Experts of a small language model: vocabulary 16384, a variant of Muon for the experts.
Below are experts of layer 2 (counted from 0) of a mixture-of-experts language model. Rows are named router (the router's row for the expert), up (a neuron's input weights, with its number), down (a neuron's output weights, with its number) and show model dimensions 96-191. Each number is 200 + 20 x the weight over its row's rms, rounded and kept within 0 to 999.
Before each expert's rows: "comes before" lists some tokens at least twice as common just after its tokens as in all text; "comes after" lists some tokens at least twice as common just before its tokens as in all text. This comes from a sample of Wikipedia text that the model never trained on. Tokens count by the router's weight.

# expert 11
comes before: ", ", "–", ". ", ")", ".", "\n"
comes after: "201", "200", "202", "199", "198", "197"
router,210,197,208,223,210,196,210,180,206,204,222,215,211,222,191,200,216,194,215,195,234,226,191,192,152,198,182,168,218,221,193,200,192,263,236,228,220,218,216,200,190,226,231,214,167,205,202,214,223,199,205,212,208,189,176,175,203,201,193,213,172,191,244,199,256,218,222,217,205,220,197,209,209,183,219,182,181,174,220,193,171,217,230,232,216,192,184,198,186,197,160,204,183,189,243,214
up0,182,214,204,228,204,230,217,213,218,215,199,230,197,180,219,189,224,147,215,189,197,221,212,199,211,193,198,215,172,196,241,264,201,234,195,203,187,222,244,226,198,218,202,204,196,193,203,177,200,211,244,196,239,209,216,183,181,211,201,200,230,209,205,211,183,239,216,205,219,187,236,171,178,209,207,173,206,202,221,228,185,204,205,213,234,201,189,222,185,205,219,200,196,232,175,211
down0,219,191,161,220,142,178,174,187,206,195,206,192,175,196,180,170,207,198,208,213,217,210,196,192,183,204,173,222,214,211,212,198,179,207,195,211,193,203,200,210,214,180,162,215,242,171,203,206,181,209,176,194,181,203,179,173,231,197,205,220,185,149,211,180,238,186,208,184,186,217,240,162,204,207,217,208,199,171,161,206,171,182,174,217,192,208,201,202,246,201,200,212,168,191,242,181
up1,178,162,206,169,186,184,181,203,157,209,208,239,188,200,211,197,205,172,179,183,229,208,194,178,196,206,229,216,192,208,221,184,177,220,231,189,211,173,200,168,223,235,199,197,219,179,207,192,187,209,191,222,211,221,165,207,180,182,176,217,186,196,174,186,204,214,190,226,216,193,204,199,184,191,223,213,211,236,201,225,203,223,198,196,211,217,176,190,200,232,209,223,212,209,209,221
down1,189,230,227,206,221,177,165,182,213,191,180,235,197,198,198,207,211,217,191,233,172,178,191,213,234,239,188,228,177,209,189,209,185,173,175,202,199,217,197,203,193,211,172,198,204,198,229,243,172,195,203,193,208,224,127,193,217,188,194,208,186,201,171,214,225,176,217,188,179,211,187,193,219,222,200,179,205,207,158,220,198,223,207,206,193,178,201,191,180,217,200,204,213,212,209,166
up2,167,209,205,182,227,202,204,222,172,225,194,213,196,184,225,190,221,220,212,199,210,206,222,209,215,196,220,210,194,235,198,194,176,201,225,159,200,200,248,240,160,190,185,211,169,208,189,196,186,196,174,224,171,213,216,177,220,230,222,217,228,180,230,181,213,194,200,169,192,226,200,184,197,201,229,242,203,203,185,223,210,221,188,209,198,194,221,194,180,202,190,205,223,183,186,218
down2,164,191,179,199,171,220,202,191,206,196,209,212,214,186,182,199,165,194,213,246,222,201,199,202,223,176,217,208,186,176,190,206,210,213,220,237,210,218,198,224,224,191,207,222,184,187,201,192,235,184,193,205,241,208,200,203,178,194,201,150,229,234,192,210,197,179,210,235,171,186,208,232,204,193,134,217,199,215,165,145,182,221,227,218,194,227,223,180,193,199,184,222,204,197,212,208
up3,189,189,204,190,200,174,221,175,199,194,197,208,203,213,218,205,175,202,221,212,193,175,200,173,221,200,182,194,167,211,227,192,262,196,219,180,215,172,179,202,213,212,218,209,192,200,192,186,174,199,185,196,224,211,180,214,214,225,226,189,191,166,179,216,173,191,211,191,217,193,182,219,156,176,201,194,219,199,181,219,189,192,189,207,166,172,203,192,212,224,223,162,205,222,198,201
down3,191,242,223,159,181,230,194,214,183,208,194,201,208,243,229,167,208,180,200,198,218,161,205,186,196,223,192,196,217,188,197,199,216,235,193,201,216,189,211,196,203,181,158,205,187,208,228,177,232,179,189,218,177,196,189,189,217,216,194,189,211,188,189,191,180,220,171,196,174,178,186,195,183,182,197,208,200,175,198,186,253,193,173,215,211,184,211,199,209,236,164,207,235,217,168,213
up4,190,190,201,194,176,215,190,211,222,172,196,214,181,209,159,169,178,208,247,227,210,200,191,199,181,196,186,198,190,172,209,174,215,194,201,210,245,194,163,187,254,222,196,197,223,188,195,230,240,213,207,231,197,210,194,169,209,192,199,183,191,203,163,205,220,209,191,218,211,200,194,169,221,205,171,196,215,190,190,211,238,233,217,219,186,202,202,214,162,170,200,191,199,227,216,201
down4,201,195,173,202,193,198,244,221,216,170,199,191,212,192,180,172,246,183,187,189,187,205,200,198,216,221,218,189,203,194,228,244,216,188,202,188,195,223,225,198,181,231,184,206,201,169,211,205,218,232,152,225,189,214,200,200,184,193,232,214,159,202,205,197,209,186,214,159,187,181,179,209,195,195,210,194,186,198,225,228,232,193,183,248,240,158,205,211,192,214,187,212,203,217,189,192

# expert 31
comes before: "| ", "|", "(", "– ", "and ", "to "
comes after: "| ", "201", "–", "200", "202", "199"
router,228,178,215,182,229,205,249,198,185,195,189,199,156,210,194,247,197,233,209,177,183,183,188,221,189,194,196,155,229,231,176,206,200,173,207,219,220,203,222,184,202,218,186,181,213,228,190,230,161,178,206,184,217,177,207,203,180,216,153,190,206,187,226,208,248,212,193,204,185,220,211,199,206,232,211,201,156,205,196,217,160,190,170,211,200,197,165,194,206,169,170,231,220,176,216,209
up0,193,192,191,221,236,166,233,210,251,195,198,149,185,173,221,185,177,212,189,205,208,242,202,204,201,231,204,188,206,199,220,175,210,206,207,179,212,232,189,236,222,200,202,209,180,172,196,185,193,211,192,216,186,184,181,233,216,174,198,210,227,215,199,175,181,168,218,204,191,209,238,216,193,162,190,166,188,226,193,198,229,167,224,182,228,200,189,199,208,229,188,193,178,217,213,218
down0,240,225,223,231,209,208,213,167,213,202,207,205,181,258,214,192,207,202,184,199,196,182,203,202,190,194,205,193,237,220,212,185,218,200,204,229,203,171,216,183,192,194,204,190,185,196,213,203,198,172,199,172,228,193,175,201,221,209,186,224,187,222,236,202,160,210,180,205,219,202,187,199,186,210,195,190,191,180,182,188,202,156,214,199,180,185,210,168,154,231,166,192,147,190,221,193
up1,213,206,222,205,189,234,207,215,193,202,203,237,196,212,160,212,184,174,178,215,212,160,171,216,210,190,238,219,229,211,196,233,199,194,201,163,206,182,195,190,185,205,168,208,179,190,186,171,194,198,190,208,230,203,179,212,201,208,177,199,248,193,230,220,229,227,184,199,190,186,224,181,184,229,211,190,193,203,214,231,204,211,204,193,200,213,211,201,188,214,169,217,201,164,212,164
down1,223,174,186,147,178,178,191,171,192,221,203,188,191,191,199,201,193,172,220,176,183,203,173,224,195,168,208,206,153,225,221,197,177,180,196,216,207,183,213,211,191,222,173,190,208,221,224,220,186,200,185,216,201,199,185,242,227,168,227,185,216,200,178,218,175,182,197,187,189,201,171,171,208,201,175,242,197,183,227,179,203,222,174,187,213,187,214,196,238,177,225,184,235,214,202,221
up2,173,190,174,213,186,170,225,195,212,197,203,219,175,157,187,206,186,201,196,217,204,198,201,217,168,160,193,224,196,160,189,175,195,210,211,189,177,233,191,187,217,214,191,203,215,185,201,222,216,240,175,183,184,178,202,177,190,217,181,190,201,186,187,206,234,223,199,198,191,157,203,195,188,219,178,164,168,198,197,210,223,206,223,207,190,221,187,196,204,176,213,238,192,189,219,249
down2,228,181,215,199,179,199,190,219,207,193,175,209,203,206,216,194,247,204,204,226,197,195,168,221,164,197,203,204,175,179,181,210,199,200,207,198,191,187,181,212,204,231,172,212,209,207,243,198,199,184,182,208,202,203,226,158,179,192,195,166,193,202,188,172,141,139,189,247,195,178,196,203,223,201,169,227,234,206,223,182,216,156,225,170,193,219,198,179,222,214,187,203,176,192,219,213
up3,189,198,174,189,160,202,194,181,187,210,234,190,224,194,204,209,231,206,186,218,184,189,191,188,210,169,214,229,186,173,238,152,216,238,213,182,182,199,196,198,194,189,197,206,234,176,168,189,229,176,214,232,191,222,246,201,191,156,245,209,184,201,202,220,187,213,241,205,179,171,214,180,203,253,170,210,190,210,169,218,187,193,174,186,217,187,216,180,202,232,201,198,227,206,199,182
down3,233,197,201,179,211,211,205,210,212,223,211,183,220,199,212,201,220,201,209,182,188,215,227,210,172,208,204,197,195,199,207,227,196,206,227,195,214,188,198,157,198,191,212,211,183,227,232,197,181,184,209,178,182,182,180,166,212,207,174,206,190,216,175,193,217,185,202,192,206,247,166,215,180,199,232,216,207,172,190,207,196,206,209,219,220,215,206,231,183,193,169,217,202,212,204,193
up4,204,224,238,207,218,200,237,165,194,206,237,202,201,197,192,223,190,168,232,217,166,210,201,189,183,168,196,215,174,257,212,203,186,192,182,214,164,167,214,223,223,205,193,208,204,191,177,190,196,188,208,185,211,215,217,161,216,216,226,199,198,194,204,214,184,206,213,217,212,187,223,215,238,194,192,205,232,194,213,210,184,191,214,207,203,185,186,203,217,215,187,209,156,200,209,200
down4,209,209,252,177,192,207,190,180,214,214,224,151,235,222,227,181,233,217,184,209,206,212,171,208,184,216,202,213,161,226,182,194,239,196,217,200,231,215,186,221,216,185,152,203,197,224,228,181,209,184,204,203,172,195,171,171,204,182,219,196,203,192,196,191,225,210,239,194,200,235,224,210,199,209,175,161,175,200,208,157,181,241,212,173,213,188,203,181,180,214,202,180,222,182,197,197

# expert 52
comes before: ".", "–", ",", "; ", "% ", ":"
comes after: "| ", "; ", ".", ",", "(", "–"
router,229,215,196,213,199,173,214,204,189,183,222,200,220,222,201,228,197,185,215,175,185,214,192,185,193,203,219,222,182,198,221,204,175,216,216,180,189,198,201,192,210,205,172,191,202,198,205,219,199,208,219,249,160,195,204,181,206,196,216,195,205,225,220,174,201,194,217,196,204,172,227,227,206,189,185,182,249,175,214,209,194,198,217,174,206,210,189,211,207,202,185,189,230,186,200,172
up0,164,241,203,195,198,202,201,182,207,176,193,174,175,193,200,212,208,190,192,237,214,204,209,223,203,196,183,217,202,230,191,188,190,228,189,176,180,221,203,219,214,211,173,222,192,175,195,173,194,191,245,169,186,190,187,184,183,188,148,196,160,219,214,239,218,209,218,187,177,181,211,201,235,236,184,176,217,197,228,216,181,178,179,188,192,188,196,191,196,166,189,203,186,155,202,221
down0,172,219,237,196,184,203,224,207,172,189,212,206,208,147,201,185,203,202,190,189,219,184,190,193,200,210,188,178,164,190,197,185,210,181,186,193,203,195,175,205,199,236,221,176,194,238,221,162,180,242,193,225,185,231,187,209,207,217,224,155,234,209,188,199,215,176,183,167,204,244,200,207,176,168,177,215,209,244,201,184,196,173,213,237,178,218,187,170,241,200,208,195,209,198,233,212
up1,197,219,183,200,172,200,199,210,172,186,206,197,210,141,188,202,211,205,189,200,171,187,192,198,150,180,213,250,190,212,180,195,201,179,227,223,196,171,219,207,200,190,185,172,240,181,242,227,212,230,199,210,213,173,220,218,213,212,219,159,199,171,200,201,198,229,180,194,201,217,196,163,201,211,217,183,155,173,225,220,198,174,205,216,196,230,187,178,152,245,204,240,196,184,189,206
down1,218,191,210,171,176,197,138,226,238,219,207,223,173,177,183,192,220,184,214,185,199,208,213,162,186,201,202,196,167,191,196,217,199,239,156,213,192,167,197,206,219,214,202,213,210,198,205,210,185,166,185,181,205,171,193,180,165,221,208,208,196,235,202,191,211,246,223,218,187,194,226,175,214,193,234,207,194,218,186,229,244,200,224,158,209,224,179,198,176,154,201,240,169,165,193,206
up2,191,183,192,199,174,190,197,213,195,200,196,222,158,226,221,181,210,200,221,199,222,153,183,183,198,223,217,207,189,204,194,197,180,204,177,187,204,185,204,183,202,206,164,212,195,191,186,192,211,247,180,171,204,229,186,188,158,201,174,167,167,209,226,226,188,192,222,196,173,233,183,211,193,208,194,179,229,185,188,181,209,190,188,189,191,175,200,212,217,177,209,169,221,189,197,214
down2,206,228,230,205,224,238,172,199,190,186,189,227,219,202,225,241,201,235,221,207,184,188,195,178,202,193,191,161,214,179,220,195,217,153,208,202,215,197,206,178,198,200,221,207,222,188,197,210,214,166,234,180,208,183,171,226,217,189,207,229,223,173,204,220,196,194,214,202,205,168,197,231,219,232,194,195,215,212,179,204,200,187,173,177,195,197,225,199,178,199,220,174,203,199,211,206
up3,172,213,174,215,179,224,226,204,212,183,192,213,224,152,183,207,218,187,208,198,209,187,196,207,218,216,220,181,210,227,208,151,179,205,208,220,227,213,161,227,224,170,217,194,193,204,200,193,211,170,187,208,200,233,220,250,193,209,233,207,212,184,174,206,191,214,214,227,244,166,180,192,212,244,209,195,212,251,174,214,211,155,198,206,184,239,223,162,220,201,199,222,193,194,220,227
down3,210,197,205,225,219,217,169,212,213,214,210,188,243,204,203,215,211,212,225,229,181,180,200,171,212,205,220,179,231,216,168,211,186,221,206,200,196,155,201,161,180,229,194,207,215,198,193,201,203,212,177,161,182,217,216,206,203,207,186,190,146,199,199,184,228,189,220,211,186,194,201,180,212,180,191,181,167,159,197,197,208,208,185,201,230,208,145,233,176,207,170,183,213,188,210,212
up4,225,202,208,222,194,184,201,230,228,209,186,166,205,179,213,208,180,205,204,206,201,229,223,201,206,212,186,205,185,190,182,169,184,191,203,218,181,212,210,227,188,208,227,205,177,198,214,223,206,208,188,220,196,200,196,206,166,246,179,158,160,192,194,188,216,167,169,190,197,201,186,228,206,187,207,220,207,202,206,186,209,218,177,174,190,221,224,203,182,174,204,197,206,241,197,223
down4,181,201,223,202,201,197,181,196,194,193,177,192,230,223,180,182,210,166,204,239,256,189,195,193,180,197,149,181,186,206,193,162,215,213,247,193,225,216,174,224,208,168,196,186,201,222,173,212,168,206,224,211,196,198,190,176,166,198,203,212,195,216,200,188,200,191,196,183,225,234,198,203,196,188,202,197,163,155,216,222,183,193,223,202,227,193,236,197,192,194,204,192,224,217,191,191